From a checkpoint of a small mixture-of-experts model trained on Wikipedia.
Size: 12 layers, vocabulary 16384, 35.6M parameters.
Below are experts of layer 5 (counted from 0) of a mixture-of-experts language model. Rows are named router (the router's row for the expert), up (a neuron's input weights, with its number) and show model dimensions 128-191. Each number is 500 + 25 x the weight over its row's rms, rounded and kept within 0 to 999. Numbers have three digits each.
Before each expert's rows: "mostly gets" lists some tokens that are sent to it at least half of the time. This comes from a sample of Wikipedia text that the model never trained on.

# expert 0
mostly gets: ".\n\n", ").\n\n", ".\"\n\n", "|---|---|---|---|---|---|\n", "\".\n\n", " born"
router:502509483493515435528439503536519472483509507459516557514468525470474508515513490500476523526495527476488469521475485526487486513528516500505516508535502489456468513468478506487531476480516514
up0:501555482480542497498477485515468506523514468437494497537521498481472509487499517477502493539495492500546491481550502516514457547509469484526466509507513487496481484538475539502521499458506526
up1:495506502547509502489498495457501514467553500495532498483463483477493500508512480503469511489462476491490538540494473538540481516555519488480506512482541503524494517517436504527529473489511510
up2:496531473488513483480469530494505485518521586503501517518495495505530497512529496506491502471493506471516511500527483463514486491476509499474458514503507479488491455492465499504510511521498504
up3:506540492501538518519511500499484494525488483476490473535480516521511492487523530497520480498465501497525471507524507520492503495497525481506489518530490460545498448523519550554464516497471465
up4:481520503560506483498464463501510486483490513511485474481520494502508473549476484451488523532530514511511518492494489506471472502501514489487481511483512510493510436506409532476456495486493529
up5:469505522509528437508457493532497464503503508498511536511486517492449487525519514511510531495484536515546513509469471484527498497441525477540513476519543470471516513490480488485510529480484532
up6:484487497539514566504494487529497464489533506494520477480514546466467491501510516492477509493504520490528532443522536510465471517538539501490500517479532495477506541508482505475489509505539496
up7:476488488502504449516444497516535448496518493509530540483468505490460509497515486489481505474522499464477447523483475494489500495517491494505509486503535497447508519445456500496545501484501507
up8:486510485515520448449493483511501473538510510485495510499515505473493447487517543439529477525437497495509519464525534498520528517545514517480498510479532533490521512471518500484497558495496470
up9:516522508482492493509470493471490536467486450462455492476508495539536536514488485473493521523494503474497506478513531532500447482480437506521498486546498502523489490511496478501515484493543543
up10:532525469500540476486513449498523482491478497501566483528507498493462456486487501512501494496499524536490545481522469515524512504521500491499521480497504560534496497470442498511537518477477545
up11:527489492502520474516476514500520513532491439480520520469510467518506511538498510475519540505540509524470534496503467532509513549480506457499496495492532505529531507551466509483488502525502523
up12:491536485564504469530520516473479526487561512497502516479449484503522460493505502447487461508460478494486503480481502499496500503531516460506490484481526514505499477490505489500500485519483549
up13:532513505462557492535513524513444506485538482436545532530486477473460508502519500524489508508483456512513519483533490532514486535509503529509457490556500476489477487551499506511518492475504517
up14:522525459474505476551470499467520519478522487499483545520464496481440506518463497457518489502520519506516501500519511480505512516492526502464509478480465544522477480504534500519510491495503493
up15:504514492474486413474534458493466529527538505477529480543456502464523503516500529501518479481528512554508506479498492491503499511519515472548493454525479520476460474507497517528507496513473496
up16:494486496500504513497453491494533514481516520480500529520489523469497533534542495510474484494481529477479486492499487537520514471501494510546479497482486485484432482497454519487516522492520536
up17:513562460495543503489520486520454505545544468493478549514520492484486490483480528484473514525517448512542491496541509478510484553496490485539512516506495499521504478514475522488501512477487534
up18:510521532499512500488479488508526482528527487491482472502486473516534514525502532509503525519559507508520495486519566450540457537488505524484489534514520521501492515500507539517499497466512536

# expert 6
mostly gets: " football", " Football", "-yard", " league", " Broncos", " Sox"
router:492534481512525506497452472507492456490524443486538512476506524484499499477514494473501544510510472482522518542553512539519491526535499483509517532516476529507491498485467494431466519469514518
up0:475515497465477484482500506485461525504476462516512493515484509520494558513530500448489496503482521512486518512475497539478503512462514474512497460486493495485493496536522508492500489472458498
up1:520510491496528514471484538500502507528514510503477469531536517472475502473499536532473512499479507461478536504495467519506481531477487461477489482532476502479504496477476480546505495514497455
up2:534507506458495529516487474524486471508502515512526506519513499486464508472535523518529519479533495520541457492532525528489498525478481475505521565531476484515475499536501539475506491507504509
up3:509476449506504453503444524510495472516526507486488519508489514552488500495526513479502516486531517473514465561493496499449483523485524513500477454505511518487513520486514523508504504479474484
up4:470501480511545540525512469500495506474528471493514509510462494511514504486505496508495476488527513507492524455473491518527514524536519475498469504485526528478517465514453539549513562481529530
up5:535486493451543506518498526529501542469525495501521542524509510509514515501515510537514507487518463442519516502440486528500512468464503531540531461466468503479507518482464495511488501489505512
up6:534541490490502503509510493513499517535470504522471506513523465492470535508458543486488535514486549509491493485552477508488483518470495472507470478479506530484499515506515458460465497488538479
up7:462520513499488526525502521515539490530516468511509479528437478479470466496450504485507505512478471499564496464490526498505474533542542519545508458485470519519527499525512504475536483478493517
up8:528472512503490479526507496489492495505561470476483533560453488510500507509467489474492505499532479525528521498484453527505473506484554526544481459477534537521482489469475498451515501496496504
up9:486502527499495477514511446546527484529542500501523539475539536495519526510486493484476471539478514463531508557500496501516509489498528479503515505488501501451537519457525500456497500544497500
up10:501504471475538524492509496499496520474458509512484509516482503467524547475535441483443488520488495488484537473477491530469521523487466477472518477487507543515488503488497510570527514484558525
up11:508498484470499449512474511506540480498562476458506497525507463513480515496514488518451509554529456487512497469523507536523443534503529456555476495550498518488468511476482538510532507494493503
up12:565539473442552518497501554525544486528508475507525519519489486479475509496462473526517485539526506486479500498542501517492483481518491493499514503489509501528496503474505574489502470521476507
up13:502479499495537437518528496494509507499477510514520532499481483466481530489503520508459487510536539480549483502493475518508506500513505536504543527503475495518488476462488524516499528495461507
up14:476522467498509488560521442494524496497533482441494465505518515499517532485498510492503536545462481517432504486463505512493505534477492468502502473485519516505491522451495507461494499567552498
up15:456485505538504456495503480500487495502530456505522515490485465508514485513487527459502543497544500497548544524570448522512504504513501515488464481526502490490492526496439525425512521471490465
up16:474522510499493494541444481536494522498486482517523482501525496508489509488520476442490496544516493508520507467559482527491502519527488448478505466538479528476495509479508500467486505513507503
up17:475512493512538504498496498514490444512496474492474474521527510501504506449530483531526503522539492472498549495525482494526469483463506502546456489454504500507478515473477486454532479522529530
up18:468501500535523537478506498492504485503491525515552491520517535510471467473518517478470482501525543462456508532506496486510508491564504550518497582573486529488519501488456497481543543488504472

# expert 5
mostly gets: "-elected", "aded", " ±%", " During", " Toyota", " returned"
router:495510496489516496476498483484543491483518490462495504496520482479465508531499522488535508522504493514496498513491473476475543531501481518530525550535467475518466496542473501511502491500545501
up0:511505494466510482461520557520494558528490504528486517499514489528492479473483497444496526519488483460498517526483469504493490505478522518506536501511508507479468525512502492513569492512530505
up1:511499490508517487508484475509541518500432531502561489508527500500444477524543535521488524549510526500468480494524480517492510494527511496506513505500489466500478515486516553493490532513467515
up2:543469471466514479502511462489523498488501519499504548510489473492491479479512476479495509530524479506471491476462491506504492535482514512478505526499504492482462539517506516501512494548556509
up3:483497508514512459491488490461484505514496527512477489504444486497481496472452532444478495556522478490534504494524524481474527489512487553505492522513469550453549518516514535544535492472507515
up4:536483511516518459544510459525520459488504544514467537500484509502486488445531484485504476476521464500519485510502450504443505516505511520503482514513499462478462471468513470435483487504447513
up5:509451500476515505517462514467499503526525463527509510506509537471487490523512475523504511517479486474483490555500522499514525512465470477515464470536540514460538529491512489476523500487493473
up6:535520473493563514492468493531482477520503454465529524483501502503485512508527514511499559492462499458550511529496519511482484531507517525510557504537527519493462511464487542488489489484475495
up7:509475520492492476456475509490520567499520476487536557505514514465504527469495479489491481514512476506514479482495490530503515511552508485470477525484482500519468498488517519504477452503472528
up8:478511529515498484473518529495484509527493437482481501523522501505514458508480436494484489512508477464499499492518464497499473514498484507531452495526482532498518500486490503493510555463468480
up9:509486497459470482510491474493492496550520486511515488531480509504503501520469526500520500531510459502516505491484515508509498454471528538509490535506485488492473528519507510445502508517467512
up10:509468490536483499534465507515459453455532533511483531552487495523506538483536434569512519521487505462512506504466532497537508508499526487565542510514499463542483497487485494482505492508503504
up11:493522482513492526491456491487513491495483465467498456502507440502504481467497525507530483541526447538473536503522460497500462537531452501516537518547477478503531558506511525460520523504482510
up12:474499513479482509475501478484494524477510478458528527470497499540498501506496505518498540484518493530505484496504488525480489488533530491518513484502472523496472544496493559513492514517574512
up13:480521491511513494569503521508531513519552507447488523519513461454472541491548476514518515498488515531538483466490518476474462522459520534531506540508503549462492548491535547497485500476545475
up14:518530537482526506503512548547489524538496498532504497538480524493485537465510524487498479510521462470486522512508545476525442522481515515505520548536511505488534562516494511458474477505497484
up15:481519507499490498562500514578517475539519499500503512499486497482478509482495482502487528485522496463507466552495492567501486472485515465497514546515464489474514456487524535512486519478487485
up16:471487520480486458505454510506491520521529505471507489509497511525487539478495481489489464546502477457462507530519503517488515484496504521501478505516509507488496503477518511507537445503502520
up17:481492490514512517517493531520510522491536523509526496526510526477476487536516496513477499471483437484487469507493505511489484462461525466532484459482470460502467489456537514444527512521518528
up18:523464438486495526530517505531493466479487525476551510459479516481441537515498426525513512523461497499537464483466479479498496499482545492515495514540506544498507493470519525541494490509486467

# expert 8
mostly gets: "ș", " Dog", " Strong", " Your", " You", " Kong"
router:481523490459531484536439492517521514495509529458458527545476491463482520501553516452490514500526502470508501524501469526472475519512514508560504459483504493482500497495493535532556503483432495
up0:503496477515497478486509497464512486533513473462553481488531489530481540499548511499493498493499471507506477526465452528484487528471472496493475507530503484513449492509497525471555488543561514
up1:495513514498534516467473515475486494487513501512543507500485464477463543526514545487462544519495487482468508520467447498478513487490485494489476506547513525510474516534484492500498516482502476
up2:495507529503549526479487477495498496514555494478493490538490543512460476459513512502510537491495475503498529484533534497524461517519482475540504484475519539477488512467495498504515511517502506
up3:495543462507546494528476479554538448499515507517498497495475503525468549481482471481483553514499462509516539545492471480487489505481482504469493491480448524479516490490474550541482506524500504
up4:480536444470495485541453503469500488471497495494518499474469504497461471491517490510496498511457474518517523533532472523507467494536538514512501495509527527499478531463462529466511503472500492
up5:496509460488510496521466518492499494512475517516558478539482504499492487484476501505510467546470503466521480528498509532490501504493509516482532512521497476474515481503489502466519522493478480
up6:513505411546488463577475485561537489500505547493550495492538506477503527493501486521514479524502482478497518487469483509514520482490559479485509530510464479466468488489535488468505502518505490
up7:474510495485500475501516464522535449515470481461487484515514508503494519514484508483519494514474510496489506519532479545486454491502524485500553504500540515538507506507503540525528533511528476
up8:520504479486473482488475524488499492473533541517501489540465468496513513561500474471475544502495458434483512479527484504522485494540534525551495523482484484511497499505489542479506528472488503
up9:454484486456531515507470468463482493519507492495511489486500506463510520507489507482511521515485483503537495441505548526517531512532549457506493482484533515476478512464512504466498543451496556
up10:525536496500530457483494493509520504505527505510466503492424522482483489491500571490457483494518532529517508526528520504502530469536519476528494441462505467527490487490488572547552529492513484
up11:485562512492497506524511517504500460500467519528505526502491509487493532526484500502485486541430472513482481540456524543489514471531538532468538528498512447532487503467490478489489495517483494
up12:527485478457511504472484539507489450514496501535472528490455486529510525490513497454527510518534465487515486504542544502499510487488496508510508477509518464497460505508509532535520497526500533
up13:531545475534541532524496530494525495497501512476502505493512471517536526511461475486465506534501503488479519497484470538545491498532449529508515501457536547532485500465503490516487473532489495
up14:524511512467506475510507513521499540529503533455496525530477503478511521432505470503493460555452511495528515500484489543519531496510526482506475464468501476484518491497515509505503456473532530
up15:501494437462536530517480491473492503498535493476517476493526505463510499490463469539503470540498523503513502496519520472519540511526523450497472488490548493498477479483494496487514503521489527
up16:481496457489515538492455488560571519514492464511493523464483457517512517555520527512521495529510516523475460487481485504498478531529500493526547513512520509484518493486466530478529496500508474
up17:510541489487542510540501515521537482474460508505532483477518493456502510498503497479496487453501466502487505543499475507487526489540469491470488509474497565514488501476463540456503483473533518
up18:525502483460508473503488492525498487515504555483507493490499547491471521460518485501484480491519472474554480503534470470519509472525494494530487472466520507532468503464454519524504521494478509

# expert 3
mostly gets: " songs", " studio", " band", " guitar", " drums", " reviews"
router:530530457485513498527505500502510472513491498479492513509490482513482501516513525483501540466519469478521515523516459524503472522526511526541500526505495492500498491503492535468525503506505524
up0:526561492510492500449497538505501528529554476470469469487522459472499560493514513473509487500464483517488577518501493538497527520514508473480531466488544472504472502494547471486534536506516484
up1:507517505494516536501521464503489518527477470473516488509476470500545511511519502486468492481497488509503460486517492493498441519512522512524484496506492527452540488525485539494512500461474505
up2:540507481477511485537462498507488513483514443467526513494499509500479508525488485483482515528468469498530505514497507564480498524535517503537535513533487516499518525489489505510506481490481490
up3:489505479496530507454493464486545484471495491502521485518493492522452479468525478469477531496505481495495486470501517536484459518504528539483555512508530506548520515504469537524515522487458518
up4:494496493483495492492503477539531528475526446538547527519513469497511520483454516520553462511481507451531476502494502482518528512472466461493550515502505557468455492513498489514495455522558527
up5:478515470471526533499508478525500534497479498514532461545474502513498496529480487534498475541523475513529470481497513511544503495512545535495462547479494518472478501501507519477450497478497497
up6:554500495514489521481470520486474512531488510537508465505460441473484529516531520476479517513487520478535501523480518518480426505526469454507492479532522587502536543488514523498536497500466515
up7:484501498496522537507494510500499492521483480516507481465510489501504466508532488522469499493495504527514554511532467496495550525480477503471536493501518508479504513498519473510502526503575537
up8:514532488504504474499487450522549469514503517500515521501552482513520475498519527488483513516476455447557540538535471507474491504475464552496480551466538532484484488484502518508537537530506509
up9:465482530483484481478467490454566492513543535532500529550511521513493508495495499512477502496538555456488462494526537501495486533521488489497550503495483488503508536433482513485503526510522503
up10:462486494463510508502507491544501475510487525491480539489518502540490529488519455504503492545500491519499477535506512544480472497470512528484531520469504504433507535461508521512511484511483459
up11:536535480524513531527451505510506465505494505465481504504519497510478494509509487493538505491466474501493463470502471504456448513491502530511474478507515520516481485522465524457512489475490487
up12:477542510503517501534523508488453509542483451518549504532532476489498461473478513496518517485481477518497530513477509537480519488472530482515533487504556502505506536540536480464515491482503489
up13:495505509521502504511482490515493495499490519485511513530537522500478449496510465487493528494477501468535521515477464486501522498527542529501512574499506513488464500458522485495468471508484499
up14:474489515503542497511505456512529524483466507502503513457476499497454479488474509482480526501525496482510557502553454489528481505499517554526525489504499536504529512525472549501486581448535498
up15:512499467505522487490504510504519537503468457468494514510485481465495514477522517457481494475476553504508468482458492518517534533487488528482495502517507529507485531504492498499510519511497489
up16:534489498489493486504499510500521505482508483492549520484509468510478562535498474483551488517532496479564492487526483495510499492521491471511525520533504533497499498480462535502523504488521470
up17:514494530504557509504490509488510461491490473490494489491505526493401500482549472500504513482487559513520543475519471512483486507471515527532453492524470529452479508558512515493489547502530505
up18:558491529464522486504525496492463510537524504492501515477472501435476523516514496502496514522453488519467479499477518517521481495514529501551481517513525494478444538514538501496516479463504507

# expert 7
mostly gets: " Chevrolet", " father", " Iraqi", "awa", " DF", " pm"
router:512496453452527442551465477524509499466511502467494547551508507491485504531508479476509497489470499461521465524491509491525465527484494448535508534546514488474500498499509524500539516468489503
up0:525500489492536476513457502560507449472511461476519524489464475481465495489524481491476529521496459483518529523527514500502487569480507528522519514532469503464477540473491492493507474490510509
up1:514517455528530536525511490489464496480466541493461454550476495514484507523514452456496512484470536494541483535493535544465478498511475540532473516482549500489516518506484507542548477509459499
up2:473458479515485516541461479527510517489531492532510519495491476504475494470508471440490487517517462477561490492512499509530471505516497534540493520533515492534474513477510482470516482500489518
up3:487497475498511448528490512494506459498550469524476517493519506504491567483505495449428533477540458493497525536500547499502513507511492485476480512521459511502480491470495468496509485474538529
up4:484492477496505508512491486507554529509515465541475529532480509509513507489485492476491517523462469482538496529499551527483500484574528437515482523490491471526471537496497493481463521476476490
up5:496514454496526541521514502529510524507480538522492494503510478490470492476512450477505496525469467470537489476523478493479539524515508482474516503517541472510520474518525535510489474477503485
up6:513476452476514468516501505516507551468482501520503486551464527513476473491489511502476528525482513497531531507562514501512453493503492508494514520487489509449461492495482508517548471482502476
up7:510498471503505481544453504492492494474481465542493513485465510503445480497494520485457536486482500490493468512500483536474473481537471490486474510529552529448508471481500488492530559493532508
up8:517455476498517505522491530518479434479528505526541487520513505490500486484467495456461488525518459481546499498498493539545451487529553516450497528524510508541487475496492528498500521461486491
up9:503540508511503484515506511485508517524523508495495489525453515518515511496494540435513475485492532481573482518496523493454507539514505479477513509486494516474477543472445521467490497521464518
up10:499503480493513488508475456568506510516489516473507496534479509502517465488483467473476505524481496498540477480498494508505479498481491513522486458520528477506489517463488491510527516460463472
up11:463485498519502452489500459488569509500500479466465538491488491492470498490505513497496521523499523483500508506533492481472483505482508541574535492516503534475452532502509508495515502482514532
up12:497510466508497503512426503525480510489495480465501517514499522509493504482492536475475545547528482505471544530507470482459482481509495488491509495508502521469474576485481475449537470517519491
up13:458532496489506560498466511545466521499475486488473474495503513525467533474509534471513520520482507505519511538521502502486499524523530470492489508517495471506491527509508521490504469523489538
up14:519455489502494474519510505524495484494504456524526531523527487561502497495535514504523550508516462479480537520500540480498476499474498490499531482533514513532485528511508537491515530522488509
up15:470477495491550498513480482520529506508533481482518496516478465454470513520490503474477549502482478507526512519506507486530477532480529478552510510533485548506477524459489475495523519448477522
up16:497485436491538510483497551495476487505513512526532477507502555496487487487516495497476488492485505503497494550489511531484503536520483486496461524525558528478501482506484524452517485551476535
up17:493532491516525480467501517513521482521509510513484514500512486516507508490482503488518479505526526503530488462503502500500459518497500508525516485508514514488487508501492539489523465516533481
up18:499507497514533479510480463533526468499536474457509504515496480473467492518511530478465554520506476499506494514515507529477488516520502533546498532521490524481469547489481469443559493484545520

# expert 4
mostly gets: "°N", "′", "idae", " Clade", "Scientific", " Binomial"
router:518526476483540509531505488501499559510515483517518514502519486461474506502507539507496463522487470494528482514585545511523465512467505532525484500492486511495504548477529532519487525513517525
up0:498485466480494485530513508515513490493520446480495488491476492490499522525528464523478507525520504489507517474493550506522489483472493503490496468487495497504509466512546475498499533484469497
up1:549505544498506493531499483513497459493551481488512521520420509491470472496538535435520498502485475493494495511547499509460508485505511492509545512529469489456478494468525512520516557528546522
up2:522524478471531529522485495526486491521484461487527513536486501476479498522460503480456534486483480509494488547496515515446473542511461511544509517510522518483510516515499485471508459512513469
up3:526511482477522525504478500537499507521458544504503467547504557556509498468483489471510521481518450441521559550543529500500521467506499515512530490477530485483434503492471527528509477503509481
up4:506528515516559540530471521485476520532490497486509521529450518483514530487515559512491466515437497494490489482488475512464502513516491525518475521497510490501530530498470537470524489447501479
up5:521496507515573528533517560558490521504507483482492483490535526483508492553498499516488503482491543511591520485556444546521485505499452510498533498481523474462497518494522513515521505480506489
up6:479511535515523478531506471485504483509447473507476510513474507550498473500466476493479521475488515506527495483521512523490487510510511576521503502519480475509509479495508524482520464499506514
up7:537478489519521504544513465514535512494512485498481515543454494531492532531455467490447484514493470508517476457492525500515467495500586495453512505483514540497502511498515506500497486497490477
up8:513521524553493502470499496488472526526526521496511494492526505490451496493508508468488515508493508485475471522499516505461505505489495482517506496482479532480500533465515492450564524399466482
up9:477516445478538537517477487475510539488498524509475513487510471478469512514464506504487506489466495480487517451513519476519534516466515472500474500509525512527514501479526495500477497501485520
up10:511512482483479461483518491528485513486504546482516488465505511512519521506488498472484475492475514515535492485492517498468471527505491493536517469524485491540469516481489520498487502496495544
up11:538475513493503483502510477535525525522565515471500525537505451506523544496525486490509501469447456476513472492490505488511477494508579482535468475491486505474507493465476495484489475518486509
up12:464494527505523514491512461534477479518499493489481475536464501523479497467455519468508517452505490503540518516542460482479502525513481487462525500494472431472493483495476525508465478517474482
up13:494485487550544526492517510492512460512473450483515506474462509484471499515501519505497504523527502507481515476490500496514481543492527533518474530486456491531510532460493497488489562493497451
up14:512518451436499494514490468530515505509533491477503482548532481470500471462518523481541468527533503446462495519488479491462464495514520534518489558491483497512479472507553526521509565466493516
up15:523478522508476474549437493502560528487524500528525479531461492503494519462512515526483506557493467490486520462443457528512487483531533533472536497506510519504462494496460524523544525490550459
up16:443474456412512457531495490463486472501480459506565494476502528498480466490453513491513505493532511519500527502520511521480495490469564532489522512526464490502508498506525513482515508488497493
up17:477475495487536480527436502489585496511508515479491475477463485483456484486521528537471488531494527489504545490475479525555515526524498507487513507463514499491487500516494511503513489513494469
up18:452474516500509464508481493519524488516482498503488508536530520491515503537487490478493486517481473507488511519481474554518492535483479513519516506486487497473467529480521485496537503487521518

# expert 2
mostly gets: " sq", " terminus", " windows", " Creek", " miles", " mi"
router:522496513495545494513475489497502501552548450458514509530464513468506506520504469503511495545456477514535492470514485550496495517496505487559535526548502527457522543494492543483501528460472521
up0:476512499446494484560503421522526465511500492515492487541489482489475507482488517485546532493482505530484522482491456480492520510474552523475491541498526479481470486539506493462459495479488549
up1:510497500479497521515490479508525471484490459486489495523497503499508535539499498498502507533494477465507525518471513475565505488511474464524476508521479470469467549484552520486454431508507506
up2:487520480505476489499496509505549473506525515496509469465487496518497470465495501515514507495490491538556428514468504525477521504509506496474505474501471508465522525515457484483562476480496474
up3:520529503519496466501484488521483525498517477453479492497502517511500514536510532486498492519473530535516488533476482507466483539508509486467497483547500504457495497481486491483471504490487509
up4:521518491465484487525503489501538486526493530505513524504509478444444476469449479495540478486496501478500480502523506510467532517532481477517571490482513502480490498503534520522512512521478490
up5:549498490500529537516495496527513465472534504513474508517488536490467544529516479488510524489548496490520548468550484503459498574514516523490486547532473523475514461503486506509477489500481507
up6:532555491517509484495480503501525482477552497504484490476507458489473482532550483485511517541496507539468442508498498489543499491547517543488513549559489508507484501533444554508506520495419514
up7:502491487542506500475467471505514509446525538530492497489518490452520482500515470479447471482492511484498487463467531504528520469526518498452485508509506522525483526462491488487530501502496478
up8:454503510482509470553506500531531460526486521482464497523499506524483515526520455490544485549484500470520497478518526545509473519522522492490529527467509539492516535461447525498531515527465489
up9:483514519521508505481477497487485508490488513569488487508502490493501504440512482502510546505518471472476516521514483492492489467519486502452579483520517543484489530494458524463536478525484475
up10:497531501530510549457501505513492507477479469542536522481483461468525536502486492477522444477485481487526493520487545517464517525553515506497524475490490516461468539469471532480505510471497488
up11:503517481494509469494520502550548535505523511504498512493484481489536523506522493474487475507487518484521459506460523517457487526526520442473558488498461506506480545452511551540489511479475504
up12:501498524545515522489515472491550497467518515514440504467495482452491535510490504457467540501473494474487493479511469529496545505530513540523520501480491524512478568495520493502493551486540497
up13:472528461516514503528484521559505483499470513480463506497522436517485509488481480489533458525512508504490518500525519520503518509542527465499500522528506521507515535463512501512517560485433438
up14:497498461501484499567489489502544494494541487517520514499540450485459504469487516515533528505494450480501535524497502519521515521491465490468536522471503498493447524494526532506489504498544490
up15:469541483479493523479480492501547521529476520511512521527499462491508470533528513496465518514500510466475478513523478523483518512490508529506558489486487443512480538502468508503509498521523502
up16:512462467519519497512497489498508506531538458471512488560494478531532495526505519513501490489485456531472500504504459551540520549575515492510530493481494489495473545494488506482516521469525504
up17:488465483467478457498498545495564495510485489509509506490473513488483490555522486494526536519516485496509498504541519533542476506507505531482539563512539454511468528484482520499527489501516480
up18:440517488502522491530528507516546499488535507519513448507492485479456479496509492508475494544505541537515515509515486543479510488525502552491507514500534533480499531509433471515545501493549521

# expert 9
mostly gets: " billion", "ъ", "_", ".m", " ST", " Management"
router:519506508490513463538484489502526536488514460447576502533482518500477499528487471485495505516496518452495519549486509516478524508550490525486499523537510508498478522494495509516504490447499498
up0:481520500518513481483460549515545492525483529505525474468482515510466523500499492483480504507444476462557504546508499474515495496536485503479509515483530507460505482498500481527499487463464464
up1:479510523489507480508480514474512473516487499526489487493490443481480498465518513481541540514525505453532500533502552516493488484543520503531541495472536575504465521481525487471539502498509465
up2:521484479499518495483511531518507504558507480483499497487499505494476514524494536514506531488475522474520480509488505542529491531491520516564495477510497501520490515482531505511511496486542484
up3:470508498486488540490501553536478510506493524534536473469505515499471498456477518459520508560489513488519498488556545473478514490536477512502547530524492524503493484545514488453497502526477455
up4:520497487485505434537496503491523471490561467442563520533484494515480507524506508469488506515490474481540501521522491538504496503483488528512511506538523503490498519470507535492538522498522520
up5:506483512498533531519522524468491492485486541477496512461510537453440486535469516484469527488495452509489526530506450492491516484577511537486549543506487507488476520484432523414458507508499521
up6:469534521522494522473496495474501491546493522494546459472482504448472495460482480523447492556471493478518456509491462492496510513506524512483559516503510465466495475484497463502549490476515484
up7:504494504523507459513473449524516463481489539520488528508495521461488502504512491479497569505491568447513542484514465493505471508546542497488461523494502489501499543464481491495503455514445470
up8:493479528466505467483509484523503497481515479472471512505514507483479530491478494521518561514472483472497545453504481512498485492469494545542514527507494557485467546501480513531500513441504538
up9:504513484515525493561500491471541514468496558485494445558490495469477533453536508482520523520536529453525487526506524529493490511516477509538492509519450512477461463491539503541526498493490454
up10:508508489528553453441541491466501501440529509468493466487489518487493506503490503509480489523519504504510453507555510495497468510467494544515508553522494493507475523540495467463525496474492490
up11:515529499501569501525451472522552469490531498475526516527520486494476519511497486492483488526477429465536517524556503502494495507520511508532484501518482525497502540464492533507506525497530533
up12:510488498520523536449545451471497505459519480478508531504510579477495506492537516512514509500476519484488507568527492538524497532541464478511536509490509515476468486487478465498528559495499502
up13:510501452526514487544514508495533478497507454533517485528492471458530492477514515459463498505506506474472494532518511504507511528549451519465520530548506466454464513503488522523479507458536516
up14:506504505515490495504512443487525509471509477523475503515501549469502458514470500504523493535533519484481467509532490548501499519520508544499474535480512499500471505491510468477485520498517503
up15:508572432463529518504467452501511504494515468518524510579551500493446490527460523506468521527471455468504507508520473492522504489541528514498462513489538499499459529491487500507489530497484508
up16:445495476481474510516479492505529522526488474486514512504509503459487495525464490537482484524518441510454434526543527511543498526564457520528504500509522507502472504419455499523522471504496482
up17:504526487483519459540502504532503485533523517497490472530489478508507508533487465512536519460502498469512496487476485489495484484517486532484489502502471510463471506551499532534496499503547497
up18:509530493489498503515499515473516460509528484526523509512494465468472466475492548475487491523508483461499508480516532493486501505551525473532474479501539496497458506516509534506474452534494479

# expert 1
mostly gets: " Baron", " Albert", " Jane", " King", "/A", " Prince"
router:506511482536535470490470432486512453490533524453505495544492497503472498509520512467504496493494468531517507506541503490482435543528530447518489468502505500512494476478473535502477493472486524
up0:510497532523546494501483458554531491468491517518483498462553513494464506474493519487462531453503509486546496507502510522492520528542517507480484510491469488493475491475466491463502493505510519
up1:580489464526540499482471493482536486505498498506500507503507467490480543476496472460465546523535488435503488504509493532518511493517531521462461563530480575507482494517505508465488527463517495
up2:524554530481481492528505504478472481463514512539525531539490478522558514492474476490478495484499514538493466479495484540504495497508494504510517478537533482448497506494463521523495477480517525
up3:498529503488484519521494461478517512486447463483526512530479498526490500498502476443515525513486504526532497514502510475476511497463563552557470503524524494484463483463461488486485495458502517
up4:502500534512508577514488485489491492515510482462481461489482477465489519494526479532487520521508489512479494558506520478454534556497533533536501533498522456539477514463523482474501491506507520
up5:496512519527532504540476496529499476523521464493524466499486480544534549501520512507478511500489450490493479531507499515493511510496487512504505522520456472496539507462504523499496524514485454
up6:508521468490541441513516474521515457515585488485526554473495467462472535503485521485468442506508496494497465495498458503500484493505547515500519532499502510454486489501531533526482503504473511
up7:515508465480543494500446523490547486517520513513504520488490496504525516443482481511488543505524488464510481519486468514489461483483492500470555513492539500519499477503469505522531491519527484
up8:511486462523525486547468490514531502489530461429488513491477491481445553514561517440472510508515478516509519493488498524497463532515509478517506490541524525493476540471474509485512520501541501
up9:483477486524534477500506460510476526488487480481536523482528524455516486489549507517519477456551501515529548529524488505477468515508492496504501458513495495551455508491491548515541525532507518
up10:508512475496540493533459476498499507491537477462553548501474467466491541492536528470473506499501452468490507536506515547494494536537492508545508509518537511499481536470475510461510508476493512
up11:468497500501518508545503443488512514484528504499502533501532497484495503491484516448499493516561501533523490468514495459465487528511470529482449448524506509477475544468531519462493502522478522
up12:470494464472489469497488515521535474543533462442475525445503474517551511470555535469513514515498488489508526508503518481503481521479517460482496483499499496481496498457505521484483484512496517
up13:509524520498486506515498485528504477529516462506551469476513472477476521472493483533467475475493498538502502520504478502474480541520484500503489538513499517482501497515521522484492479484509530
up14:512498525496519505498533487539567515558516489531484517508483510485458472459474510467485497570492511505490507490557499525494483517502520488523481479487464468483461533559524492487544485487504493
up15:510518519432503470477504475474501506523477491470521512519498476478491494527522506464508462483485519476507496482599480487528425529504523494506482485500494465464491580488462541496507500468492507
up16:465464467512499507496495482497508490453500503516531511492518537493483505528524482458479487509476513512507450498479516486508506508519535486524490553471485539510472505501487503492502469505516505
up17:499466450516527466487485486517526481485497522459500492564496514491503492455509476466514465478503497522467499529505533511498508492528550511494488508503500534497530478507487475521512488498483492
up18:502524520520506480473492492501462517491537471494530505485474494475521498497483466497524558525489494509540513475519507539495469521489471468539545476497504511498446523497489488508524492518541486